config = dict(
    n_layer=11,
    d_model=160,
    n_experts=32,
    experts_per_token=4,
    d_expert=32,
    d_shared_expert=64,
    activation='geglu',
    moe_layers=[2, 3, 4, 5, 6, 7, 8, 9, 10],
    router_score='softmax',
    normalize_top_k=True,
    routed_scale=1.0,
    balance_loss=0.00203,
    balance_bias=False,
    router_cosine_scale=10.0,
    shared_expert_gate=True,
    init_std_router=0.00682,
    lr_router=0.00125,
    n_head=8,
    n_kv_head=8,
    head_dim=32,
    vocab_size=10310,
    norm='rmsnorm',
    norm_place='pre',
    norm_eps=1e-05,
    positions='rope',
    rope_base=10000.0,
    rope_fraction=0.75,
    qk_norm=False,
    attn_scale=0.177,
    tie_embeddings=True,
    parallel_block=False,
    init='normal',
    init_std_qkv=0.0395,
    init_std_o=0.0,
    init_std_up=0.0395,
    init_std_down=0.0,
    optimizer='soap_variant',
    lr=0.00317,
    beta1=0.95,
    beta2=0.95,
    weight_decay=0.037,
    lr_head=0.00898,
    grad_clip=1.0,
    warmup_steps=200,
    schedule='wsd',
    decay_fraction=0.699,
    decay_shape='sqrt',
    final_lr_fraction=0.0,
    batch_tokens=65536,
    seq_len=1024,
    doc_mask=True,
    train_tokens=557000000,
    steps=8500,
    dataset='wikipedia_en',
)
Below are experts of layer 7 (counted from 0) of a mixture-of-experts language model. Rows are named router (the router's row for the expert), down (a neuron's output weights, with its number) and show model dimensions 0-159. Each number is 128 + 32 x the weight over its row's rms, rounded and kept within 0 to 255. Numbers have three digits each.
Before each expert's rows: "raises" lists some tokens whose logits its average output raises strongly, later layers aside. This comes from a sample of Wikipedia text that the model never trained on.

# expert 7
raises: "ed", "er", "ely", "ant", "c", "ive"
router:189111154139141088115124133146109136230137183092118181153135177145133112086113167186112143137144134136089152129148133145150138115107142100093132157142141125118160153071163196162208113131112089122139153138096150113068112157143133128140163151133122129147098098153115163149128043146173096109093096139067128133117087107116226151069129169164138135146131141098149220091152109113104077116108064144166136154125081159161180128124178117095134158153093124060113115134140106148128121123135205
down2:077102097123129134121188113087105146134092141140135155116124087150127175103121093136120140100128133185118167081113089177128174187123155128108158147166123124187087078123169160163182128120092124100151139165100152137095085145132066079126178160125087135160102070142124199141152124050140098094156115142127160147083048202122174158114117190126117059135129183137157097147170137150118069084131123093119081148110109155174111085160111108134164167172113105120123153115144160149177128084142175
down3:053074141146147117204126117165111098089115141134175116177081098107164103140113144203121088113066114111104090228117121112080122216098165093097102154115071126132117120101140107134142112118122134057130133117068116136072164114138112122156096115167104146114053123077064150075139189158157097118157124138135119102096196128170137143157150104113162138110136109121107111196090131141133183149075125126105153104137157114127084136143113109110156086115113166174135139092170133144120177119155130

# expert 26
raises: "-", " and", " in", " to"
router:131151204139130172128132127119120157104116096140174118101118130119121078097148177169116152159137181200174114112139131101147152062067202118148102097115117100135138086144139122116072086113110116161139112143010085144114149086039130098086181123117102168161203133077153110116149140116077124143139129108192120111125169095152121156128114117133123169165155143070108044082122156137183094086089106137128109157088144122135140100133174124108137150091125118161130121117146125120163108149164068
down8:090140124128167134110216155108131142082156105080090122112083200109180066098129135063161134172132103173098106119166117095133110153130138182046143153101116124098133125132101155113137144081133074098163159145126163107107145146076096114095162134120116146161095142168160123140101128112098095097091106089119119154124131131143179078117064062095136108126137106126095109099173133128178187159118095175106068086101188113151099096141099140099127075210140132154173178069161123108173140117113137
down9:132108112187121112092101142158071162110126088187106117103139143163179111128117137034113120070132105086056080132165111129089086060154077158124159156085090163189100113135086111142134112141126141156118160118119111144122163087116117096080118117159140063138101169092129089090116137159135123148137157086146161133104193149149118045181157171157144129158120167138103080072145114101130134099107115068135127068191064090181115131142132121164131125118111147095082135157073127138137163127137084

# expert 10
raises: "\n", "===", "The", "==", "====", "In"
router:128089163186200142091172119179170098092166154145143138086157136135108129141156127071110140107095106128118162179111087096182078124122109155107174114083124109150118094120084076105140093082092153101184165124186123131142133156136140142101074142104152142141111158029135135199118146131118134077131167155123177151109127163148112142163133139144129131106133098077082144129106159128083088102124133030080100064118118075143103107165063120125183146121097134180130096152122083143115186134139091
down7:122117105135144137093198214142139189110134136139135165128119189176129152131165117141161152175140132104085119129113170112166091125153123122140184128158104162151146183135101110186117081132118102119146145100122114197170153138153145090092148140163162123163148108092151084144181191067180119172130106138164123152153103106141100122184178158117172180123103084116152116158074034077154128109171150130074098122064169133103143091122158168126141155104192093085146116118122152195116136108118105
down8:115126108124060111127137076128113143150116181078110168138100120058117072130106217061082143082130068102109149086129101144165136188098116127135135154153121075130168179169091159092104105076154138148140130110130093103083168131092117126097133089149117113153119129139148139131095146135115121134122155109120189110102137149112116080204114114102078116156176121112073090117171137029100150101102117140150092086122159098145117093159098207158076138125063167118136118130079112077126114087102143

# expert 12
raises: " with", " by", " as", " and", " in", " for"
router:081208135126157165124061162084098141136127106165150133125105195138163092090103123162117147057119115165116113127132161098100122091114137144124120107147119181154125116145099145148130115151107096079046108125119114150105191074158116106122154131145106131178146159117113142169150115122076150166117151116202121157125171096126069124063145139150147146140158166177064117148136105171188081116100135095180183087181155157131114109198068092182117076155139145123090101130146141162168107070135149
down3:147127135088081161115116155141193140121146095157208120158117090118128175135086122118141129155122096083120133147128166158117114136104081104092129128131068143099117096094130161111104112176119181214147107144126126093136056084126054138089084095037120095127070094168089126152109150080167150179106097110097159086109096101156097106147152082148123097134132132174126083208108134112152125170111115110153077138133116107106122134147135102162107127062131150060112133146135181088149117127145040
down4:110168108143140115135151179062121125151156150145126154146112072114165105170147164102115168151169139140121119103146076144119141170109113128136140144091106180098081110143103143107089117054052109114107129102098116146140114190150113084193155119125123160123105100175141111131152188098130125097116066109093143097174138126176125154096122136143136130116078182102143069122131097104129156149150144175121107137138083126083094140217000151132097204137171124140150112130080117089165160117136117

# expert 27
raises: " (", ":", "(", " and", "\n", "."
router:178115159116157229127121112093167143152121085069188095144146112153168082130139213142114144100113134096131090094136118130136090108105135168207117129140121118131117160094135149130138128108140174109126123079149112085113139147117168174142121189089078106124113138087150132155120136184096109105144133155100139139130172164171043127084231133122144151115137123127087166171163198109123080097111169123208145069171158158152143086099135135119080154145110152145113109132094120122084115145145073
down5:111118137131120141159069118088111094156150116134133090131154166094111083154098142124118142156147137114108086122145089134138110130103082031146112124073106109119135113102144119102157108138187138115105150128068116075060097162146121135115104111094160155085120159026085180116166178112096107140181157101171144132181132138159114073107101144138173181139140141168150133156135163129141132114084093077114112118143142119174123108065184181056107096060144091117074149128197126141084098172088154
down6:156077085094109128147190152092089173137129089078144116075161189115102109125131095194134130163107100151092122145110136107171125167048169096148120153143156108109118172174152140118161137118137117126170113072160130173173125117053171092128118193114115141093151121119136058137059086127083111090175175160159179165127128137128155105113157095080135187096126117138118107138111136133098079095145108145132100140074091066118173093168121164114095101161056137138153144109098093153133149180170133

# expert 31
raises: "ies", "if", "y", "al", "is", "ign"
router:153128080153142134110124133149112090143113204150101100162131131137112094118147176158150119110168137187123145136133096145154150132106125084103115138183100129125149125124160190151168156041114122127170085111130114101190118120112126124136071056165117146101158114127181132128156111174093107084108111110125096130152166206191146193092104094130117152115191087138102026164165171077153166085107118145155160193099106117180140146064128104089127181109121181116122144109158117151148164100101109
down5:107120123141194118117159128133103078106159141165164133127092111104177086106164116138182123092079112114080114125173080173105191098095141129144134164131194143146154128129107121159107118045093149139053150196189163130161093097134145147096130110107101113149084176157074129148093159139160142128063155091105117151122152144110073108108072107153058154085131166128135048190135109130112127104165206145104139074107085104171132085131126155120118152112125130116163159109119070161128095125101145
down6:147127107155130115134087085125087106147124127101121166124168111109154109102135169099070101132174170185139102142212129161144109148173134118106115125163129050088096124138147126125131147109071118126162090170062162192129135151093092165088156108063106170148107205147161133050135111100065115111047080156173128104180140136066170148112101126176159062111076121086112145131100187134106095115156153162112122142149121121172124153128163130142114104128115122144086129153139131097148098172087182

# expert 21
raises: " from", " for", " of", " in", "\n", " to"
router:145088152162133143160111078093072134118210150141100145136112075166194174176102103141090123117120177084126176078150098143109151095115172128150135136094067107144137179043101100126154130113153092093086079129089160116096101161111085092135122105123150066100150069115113185174172153188137137170128212128109101063096125145169109163100163093159102127104134112150098187137082130080134125141119130102152193140161117132094158121143119133159151121093102181140122148167128126153170151109134148
down7:077115113146131124107148187063099105105127172144174091129115106125121117105166071140121148097136195124093118131095043139132150119125177130097143119158102169155116035108143148105143197085119147133149138109157108128144135156181091178103099152130125067187098079163113149135121124146137119127144106106071183125121195190160098102108091150116051179139157094106126150124105138145095109090109136111097169169138139071076144121100101106192181185120131155116163089125142178110078097130121165
down8:188144163159110132135114133165149108140119071062200147134095179129104162162077123129091119128164083076177153157219123098149154139117147152166097132121114133128100090153169095125099082180113161162085119139121134139170134112092122111132186159127142111133166114177083082108122098125119081165200127129182065096151135052143084079068155143117119099143147169139158110151173163118101152113097167184189090114113116138086108132127186097153156100144133130145093098060129122094155138140146109

# expert 20
raises: "ates", "it", "ises", "ris"
router:151146099166075076169070124112100100114109118130026140138112096113061128075119101133136148135144142163140085137133115174167086097145064097122128162138142091132090143065122112111180102144095144140176138108159161092124071148171143108123120156150136124164125149106145154146140136147132124109091186121146119160053041166147152105086150089112126084130160107121134100200127121136106109121163148117142108154059139112185160162070115151058109144124189155102104154081144167140111066121062129
down6:081100136083148175111160092147122097092160116089148153159154136157107160151161104181154114155106127070173129124140088076166131146109118144160092147091119170123106135141108088111163124147092171118089097099176140122126097081133121092154139106058205116127168096105122138114123134070126127175175118170151112128134179112134145108177072046194139137170142138081166081123139187111111148158133154084126129061166084155098147120113140136101096115135118136166079168128073108217122093187144182
down7:134156156146087125109093098123126099142189115179167138119098146094111137158116161111124072143134176128122147106184100101087114112186171132152107143086195124106147110118179157106075091123143098108132170066172165133167127077143184130124143129145113104166071079141109132092115117113197158159119119133100070097124112087188122101086129121132152155160133201090127078174159121112119156164091129170177119092095139055190156175061174163136129135150146138128151132130119138047122113154174083

# expert 3
raises: "\n", "ens", "\n "
router:153151108130062115057160100080112094049136125114105161161122058113155091128129098134158128075159150149157086062112093067148115100149126133110142124145163084150194107159143120118129123099071101186151141150195095160134127129177111122126170091121131139066112148130111135201123144180150064113149133105130107166187098109118171137162139088121128104191148117118116157104093151078149091082118068111107123159150106135162082133185141167135139080091160097114138052135168077099124131136122127
down3:162136124155058173097168179035154128149104180125112140142147153116131212149117120150132157109145165144140154138164111127108127103136114111088148166161184173097137077134155133122143097135124118110086137154134112082118063230065106130125112163113107112065131120125085116159139145113123148152073106117102110149130115189140162147140177087099108140157146129160134121150039174153134078160176137135142142107132110098086121164083138059142146169141106142124035083124136136081192152118120146
down4:151110128102174144086126128135153109126119045112120131148111086107177087100160081115146135115153176109167143092065125135094077094157181113121105093078119059147110122140122143165113055163081136140089099137059024155105127120122137089124123130065136148102138086117152134102085127153159107192179128102119101161166142070086136090107127114148137194098105122119103188127139141138153122135181162108130173116119150150114132132069067168072129114157192056128134155171100131146141144123094126

# expert 28
raises: "isc", "umber", "duc", "oming"
router:061130139106135076123123139100159113148103144113179165127102101082056148099068100106132094060139095101100095138092118160112156151148109096114186093144154177086124138175139097094117101155128122112083093119100141111158095177119184155130118122129197175128156186146149094055118127106123143150142079155149199080162092131106111094138133112100135164101138098190167172121187183077157171103110116139096121126093120103092120113171133146084144080194121119130125063118098122121101072089090160
down0:165185153155129093124092146071087095142164141168124061132127100116149085167128179113190104126118126151129111108106078121160097121122110156103145169102129153134188101109100132114099122133191081084157085123148136109093142228175142093126100096118123177114137118134174097175190129099145123104141172131143134099086133083194128143128107174124072146114135081125084185099149098165172160124066096106051154149123154092105064130132078095174146100094168116131149101097096166130154168098155123
down1:150134118129155072130110193106153122160108139139171104171102155131141159072063147099160179124090144168082159143113132134168146102148127110098191085173129121097119128146125136135124116107106111118133131121119114159086211207129162149169110090141124153118092156144141147113071110157168077095049116134171116170113128128060113166087134162108136121067095076172129118140204101100078141116186130128106181110126109196114098149159087163118095118128132158134175155048131079159100072125122142